{"num_hidden_layers": 9, "experts_per_token": 4, "d_shared_expert": 0, "hidden_act": "swiglu", "router_score": "softmax", "routed_scale": 1.0, "n_groups": 8, "norm_eps": 1e-05, "optimizer": "adamw", "beta1": 0.9, "max_steps": 7648, "dataset": "wikipedia_en"}
Below are experts of layer 3 (counted from 0) of a mixture-of-experts language model. Rows are named router (the router's row for the expert), gate (a neuron's input weights, with its number), up (a neuron's input weights, with its number) and show model dimensions 0-127. Each number is 200 + 20 x the weight over its row's rms, rounded and kept within 0 to 999.
Before each expert's rows: a language model's description of what the expert responds to; "comes after" lists some tokens at least twice as common just before its tokens as in all text. This comes from a sample of Wikipedia text that the model never trained on. Tokens count by the router's weight.

# expert 39
What it handles: Capitalized name starts. First piece of a capitalized proper name, often a given name after "by" or in lists, such as Mich-ael, Ge-ir, New York, Y-azid.
comes after: ",", " of", " the", " N", " by", " K"
router,239,185,183,189,217,210,229,209,177,166,193,213,177,209,236,208,202,189,213,196,169,217,183,185,173,206,182,198,235,189,183,225,208,169,206,227,193,223,192,219,195,194,159,193,192,210,228,206,173,204,208,192,222,202,192,243,187,186,216,221,225,232,228,228,201,222,175,189,185,213,219,212,229,200,176,160,200,217,159,208,187,182,194,204,215,161,207,173,212,211,227,189,191,179,187,236,213,209,199,175,208,194,217,230,166,208,187,211,193,205,214,193,210,198,186,221,213,248,244,223,184,174,205,227,220,217,185,196
gate0,217,215,224,218,223,227,231,215,203,160,205,216,232,200,195,200,189,187,185,231,170,188,176,200,186,203,188,200,217,212,166,206,179,183,220,201,190,232,191,227,187,193,166,233,198,189,249,248,215,219,172,216,211,190,231,194,155,191,196,234,168,191,188,198,188,192,206,188,223,186,212,203,217,198,225,199,183,216,194,169,185,184,194,210,208,193,197,212,215,179,225,222,228,249,207,209,161,184,202,209,186,181,178,221,196,194,215,215,190,185,211,193,183,216,203,219,176,173,197,210,210,185,192,250,189,212,238,175
up0,211,233,200,222,211,176,173,167,197,194,194,203,173,213,195,207,204,185,202,180,215,230,223,162,243,215,197,214,175,186,183,198,205,190,205,175,186,216,195,226,202,164,236,192,201,210,213,203,197,191,247,197,204,220,192,200,150,188,190,196,200,161,197,198,202,201,201,203,167,214,183,165,186,209,170,187,189,235,222,228,215,209,229,221,217,191,225,150,197,206,181,181,233,195,220,221,230,197,241,204,189,196,201,202,170,211,189,225,165,198,184,168,209,193,201,182,201,193,185,186,179,256,196,189,184,202,204,180
gate1,220,197,212,194,189,194,202,209,168,194,195,212,192,186,239,202,205,172,182,185,161,209,182,241,219,201,198,192,199,203,191,196,197,189,211,177,199,189,214,222,220,219,140,211,188,166,230,209,198,215,192,188,213,233,197,212,169,187,205,169,240,242,210,204,194,184,204,220,188,231,173,219,196,183,191,198,177,225,157,195,159,174,179,192,196,179,211,228,217,231,177,223,218,182,202,229,189,168,179,199,175,177,226,166,210,211,202,207,199,198,205,221,190,183,186,207,177,195,210,176,192,180,216,258,211,202,203,217
up1,221,174,208,193,202,201,207,190,212,197,214,216,217,215,223,222,178,186,198,160,159,188,201,223,220,221,209,179,186,209,184,182,211,215,238,208,210,156,233,241,216,219,165,204,225,186,213,201,238,198,202,185,202,185,200,203,179,190,189,208,252,202,187,216,171,214,212,199,173,217,164,151,193,184,192,189,240,187,188,174,183,165,190,184,179,203,203,231,212,207,186,225,231,175,183,231,181,223,223,234,197,181,197,186,223,193,182,207,176,215,186,208,204,212,197,197,209,218,192,184,209,182,226,185,239,184,207,203
gate2,228,203,219,175,197,173,187,233,171,194,196,188,222,201,202,235,203,192,170,193,180,206,205,233,210,192,180,214,205,216,221,221,217,171,218,218,186,196,161,211,213,208,207,157,181,181,240,211,181,237,235,224,198,206,222,224,195,223,189,236,261,233,196,200,197,218,177,189,199,206,209,198,220,183,192,206,184,222,206,245,167,172,233,208,212,211,243,181,225,198,196,181,232,209,222,199,235,201,232,209,206,209,206,217,209,206,209,195,188,217,169,206,194,203,179,205,190,215,191,199,166,197,194,216,227,200,209,189
up2,225,209,186,204,184,215,218,210,239,202,199,217,179,194,170,190,204,187,188,223,217,213,186,189,174,174,210,166,200,194,204,224,185,203,185,255,227,215,228,190,200,242,210,209,224,181,174,212,210,180,179,193,213,233,171,206,213,186,211,181,217,198,219,257,210,193,194,212,249,213,186,240,216,235,223,185,191,187,171,177,175,213,193,182,208,205,215,177,208,205,193,162,200,185,172,199,202,188,182,217,222,166,203,178,187,228,198,202,208,218,236,213,194,178,220,189,216,197,195,249,212,185,227,201,212,187,211,186
gate3,205,195,164,176,189,186,198,177,221,210,176,194,200,198,189,182,178,221,210,220,225,209,230,177,174,214,190,176,229,208,230,187,213,212,198,196,218,180,213,178,198,217,231,184,186,181,227,231,185,225,182,221,214,226,178,217,156,206,199,199,226,206,205,243,196,202,205,225,209,188,266,202,216,174,184,212,184,214,180,203,221,193,212,185,225,174,202,185,214,205,188,165,197,210,208,194,200,187,229,182,220,167,220,220,166,193,161,200,177,217,219,237,209,172,220,180,183,228,201,194,180,208,209,208,156,175,209,195
up3,190,181,194,235,227,189,205,222,170,220,184,198,211,195,185,224,190,199,227,201,205,212,175,207,200,219,203,219,197,209,173,181,213,191,201,195,179,201,198,163,202,241,187,222,201,205,213,186,197,181,227,182,213,177,229,177,218,186,193,192,213,154,211,188,187,200,199,172,168,203,157,198,187,205,236,227,188,163,234,205,180,213,206,226,141,220,200,212,195,186,193,216,193,164,225,209,200,220,164,221,214,204,157,174,226,224,214,220,223,201,205,173,164,186,199,180,230,184,232,219,204,177,219,196,203,180,201,187
gate4,175,205,173,208,171,192,224,194,181,215,203,192,205,221,205,192,246,209,220,158,196,218,201,245,183,199,168,210,187,210,234,229,222,234,171,217,193,186,205,213,193,179,203,189,210,156,196,199,204,223,179,227,243,190,186,198,200,201,171,199,176,200,183,181,199,203,229,176,209,193,195,187,219,201,204,206,240,214,200,197,191,189,213,211,196,175,210,179,215,212,187,240,196,224,177,198,167,238,161,202,227,197,206,230,175,171,194,250,178,208,196,167,184,225,206,198,212,213,195,204,192,218,200,235,174,206,192,226
up4,179,217,231,185,248,211,193,208,182,186,184,165,183,177,202,177,182,196,217,218,187,200,211,155,185,181,201,192,187,191,205,244,175,217,185,168,191,210,173,193,222,227,182,211,170,217,195,191,227,193,169,216,187,231,204,228,186,214,190,199,216,208,223,208,204,220,177,215,197,199,206,185,208,197,190,212,197,179,235,218,181,183,186,191,211,213,191,221,181,207,152,219,203,187,171,178,199,206,209,189,208,189,188,240,222,212,237,174,238,186,202,160,221,208,185,186,256,183,215,207,193,204,231,195,217,237,223,208
gate5,205,180,197,186,210,194,176,195,187,195,170,187,157,217,190,177,163,209,178,183,221,200,185,220,199,200,203,210,197,184,243,225,210,197,157,208,176,228,222,190,190,215,206,183,162,184,187,215,185,192,192,227,206,178,196,206,224,221,215,188,207,215,196,230,215,219,178,164,157,201,217,192,191,196,184,190,227,198,226,204,214,189,211,208,227,179,187,184,205,188,183,237,169,193,203,210,201,216,167,200,225,165,209,199,198,206,170,230,244,199,229,200,217,183,176,205,197,220,229,216,197,216,221,166,238,256,216,190
up5,188,174,229,225,223,197,187,193,195,202,226,211,187,191,176,189,193,202,217,222,205,178,200,194,213,209,182,190,211,214,201,169,206,215,199,186,210,210,152,216,198,208,190,226,204,178,183,204,189,212,201,251,222,180,217,212,216,195,188,177,219,190,208,207,176,177,190,211,190,200,212,139,167,189,217,223,227,213,232,172,228,188,226,190,195,166,180,181,197,219,176,240,180,217,212,198,191,232,218,194,185,209,177,226,181,178,175,207,226,191,211,221,195,195,200,187,216,203,195,164,240,223,172,180,215,248,203,245
gate6,217,208,188,169,179,228,193,195,170,162,223,221,189,223,217,189,181,190,204,203,215,210,228,179,184,231,220,235,166,189,181,198,182,193,220,235,190,234,216,208,173,182,183,212,216,204,214,240,230,191,202,206,243,197,204,201,211,176,220,196,195,224,206,244,207,194,200,154,214,187,199,212,184,221,205,177,180,192,189,197,187,201,159,217,192,177,238,182,220,232,205,211,202,147,228,204,212,222,160,210,177,224,231,191,194,212,178,199,221,201,201,206,195,212,209,204,161,223,209,203,199,185,210,197,174,203,185,221
up6,221,212,176,165,210,218,227,203,214,167,205,210,215,201,185,187,178,201,228,223,188,196,194,208,234,254,207,217,163,186,185,233,185,214,208,168,186,221,211,174,202,192,225,208,204,187,185,205,195,199,201,212,177,181,208,177,236,222,222,213,164,186,226,221,212,221,218,204,233,192,200,226,204,233,190,160,194,197,162,216,223,205,149,195,209,176,205,216,229,258,220,195,199,197,200,222,219,200,211,203,181,212,246,193,221,186,187,186,207,204,220,203,198,216,172,208,166,219,206,217,198,193,194,197,202,189,200,229
gate7,180,165,169,193,198,176,230,192,189,208,197,196,191,174,232,192,197,182,218,202,186,184,208,178,197,192,176,199,218,204,187,203,240,187,197,243,185,191,181,156,197,213,185,187,213,188,198,188,157,171,227,215,175,159,188,182,233,157,199,208,201,178,179,218,212,194,192,213,214,220,200,197,191,173,163,198,177,187,185,212,174,194,208,245,195,156,226,213,186,199,179,201,198,201,175,208,197,204,234,190,204,174,212,185,170,199,163,188,217,222,202,184,180,199,212,204,207,205,223,212,203,180,231,199,171,198,179,143
up7,208,169,204,186,185,187,214,162,213,220,218,218,182,177,218,191,198,208,216,212,217,193,209,188,218,200,209,217,231,208,181,175,244,189,222,223,183,201,198,183,197,207,162,202,196,174,210,215,175,214,217,212,174,171,181,219,202,134,204,206,199,187,182,201,193,203,196,215,201,195,227,178,169,172,184,168,164,221,181,196,197,197,214,221,185,176,200,200,182,155,210,227,179,232,180,187,194,192,224,209,202,169,200,185,168,204,166,186,212,229,166,192,173,195,224,198,181,209,211,200,223,164,211,198,162,177,203,166
gate8,208,201,176,170,202,199,233,197,212,201,209,175,232,188,195,179,177,189,147,209,205,188,199,193,161,189,208,217,197,165,225,194,211,180,166,220,206,183,219,159,184,217,161,186,200,242,201,200,212,223,203,205,219,226,191,191,188,202,224,205,195,169,212,195,217,207,198,199,251,184,213,218,178,188,191,228,231,204,202,184,191,196,181,200,227,177,177,194,219,206,207,241,203,201,183,224,197,153,223,205,197,208,199,195,199,208,208,212,238,198,221,225,189,163,194,203,181,199,233,233,195,172,200,167,235,212,226,225
up8,199,191,187,218,157,221,178,210,219,196,225,210,214,232,222,197,200,198,177,175,198,202,203,200,187,193,203,208,216,174,209,204,210,155,188,185,196,206,220,230,173,232,184,199,208,193,206,179,225,216,203,222,202,229,222,216,171,214,214,198,174,194,192,206,191,186,159,219,203,173,192,220,188,175,172,208,220,240,184,197,202,185,198,190,200,185,183,224,237,215,200,246,188,205,193,230,174,193,209,164,181,221,209,160,223,214,211,196,231,183,154,219,176,174,205,201,184,217,168,245,201,176,181,177,235,210,215,206
gate9,189,213,195,208,206,213,175,203,193,177,162,199,176,197,215,221,200,204,225,192,194,181,213,201,147,188,220,172,233,192,182,180,217,198,216,199,197,199,178,220,197,201,233,214,177,166,173,190,112,184,220,156,219,199,205,229,214,198,198,202,216,204,200,185,212,217,154,175,191,221,195,201,198,199,184,217,223,206,168,207,186,195,195,214,232,209,245,203,203,211,222,204,159,174,219,186,219,210,186,178,205,173,233,214,174,204,209,194,226,180,233,201,179,213,200,204,187,200,173,213,211,201,190,192,229,199,202,207
up9,208,199,196,184,165,186,237,212,178,225,201,217,217,172,206,226,196,190,177,198,199,229,155,228,181,189,172,226,173,202,218,234,194,196,195,215,186,208,225,201,201,215,174,214,210,213,202,197,240,178,185,241,189,203,200,193,185,197,200,184,192,189,216,213,180,198,208,207,209,221,229,231,210,220,172,205,176,182,226,194,203,207,180,195,187,170,178,207,200,212,163,199,236,173,169,207,225,178,184,247,233,232,192,191,204,214,186,187,171,210,174,190,220,161,209,207,188,177,226,219,184,198,253,214,189,194,197,169
gate10,253,205,198,167,229,216,216,193,183,204,200,210,180,194,202,207,221,204,222,244,173,217,211,215,212,190,202,179,205,197,219,207,228,196,196,244,185,197,198,200,205,170,220,203,198,220,204,201,181,226,167,179,208,199,169,239,204,208,227,207,217,221,175,204,197,209,205,139,165,215,232,192,196,223,188,210,189,225,183,215,192,188,194,196,207,206,189,193,191,178,164,177,197,207,212,205,251,195,191,164,211,181,190,175,166,192,201,201,198,206,233,201,218,191,172,177,209,200,239,210,225,213,202,190,229,197,247,230
up10,172,224,198,218,208,200,220,193,204,196,191,184,246,210,184,201,201,181,161,178,206,150,194,205,167,201,193,216,181,198,219,176,161,236,188,193,193,182,220,192,222,235,176,229,202,189,191,227,223,176,228,188,207,202,231,215,164,196,170,210,207,184,199,177,207,207,207,225,234,197,188,208,205,169,200,199,213,158,219,220,207,190,200,193,217,147,210,205,207,198,203,206,202,179,178,185,197,213,202,211,191,197,217,240,167,205,181,233,198,208,189,194,195,173,216,221,202,208,171,198,180,180,239,222,234,180,190,162
gate11,233,193,188,180,184,208,247,221,171,215,195,198,200,182,231,179,172,168,159,180,190,212,238,236,202,226,183,185,210,214,186,185,198,175,192,195,195,252,184,194,196,206,215,224,175,205,240,240,187,192,174,180,184,179,198,234,196,189,231,188,160,217,200,188,200,206,211,195,209,167,249,200,210,194,191,197,190,206,183,208,194,190,174,220,239,182,189,224,206,192,204,217,217,207,196,211,198,205,193,191,222,215,187,182,237,204,192,201,179,213,192,198,240,169,196,229,212,231,213,200,207,155,213,188,191,196,180,200
up11,230,205,210,190,199,228,207,207,186,220,203,209,233,183,208,188,193,187,176,205,223,176,210,217,219,209,196,177,214,223,230,180,226,210,227,188,190,216,174,215,179,173,221,246,204,196,202,210,185,214,200,187,165,190,209,183,212,236,164,186,187,216,197,191,185,191,244,196,215,149,209,168,193,190,212,169,205,195,192,198,210,189,189,189,197,226,147,231,175,200,229,189,188,211,213,222,220,213,233,202,184,216,173,185,214,179,216,180,216,177,208,209,184,220,197,219,222,236,205,174,237,179,187,224,181,187,184,243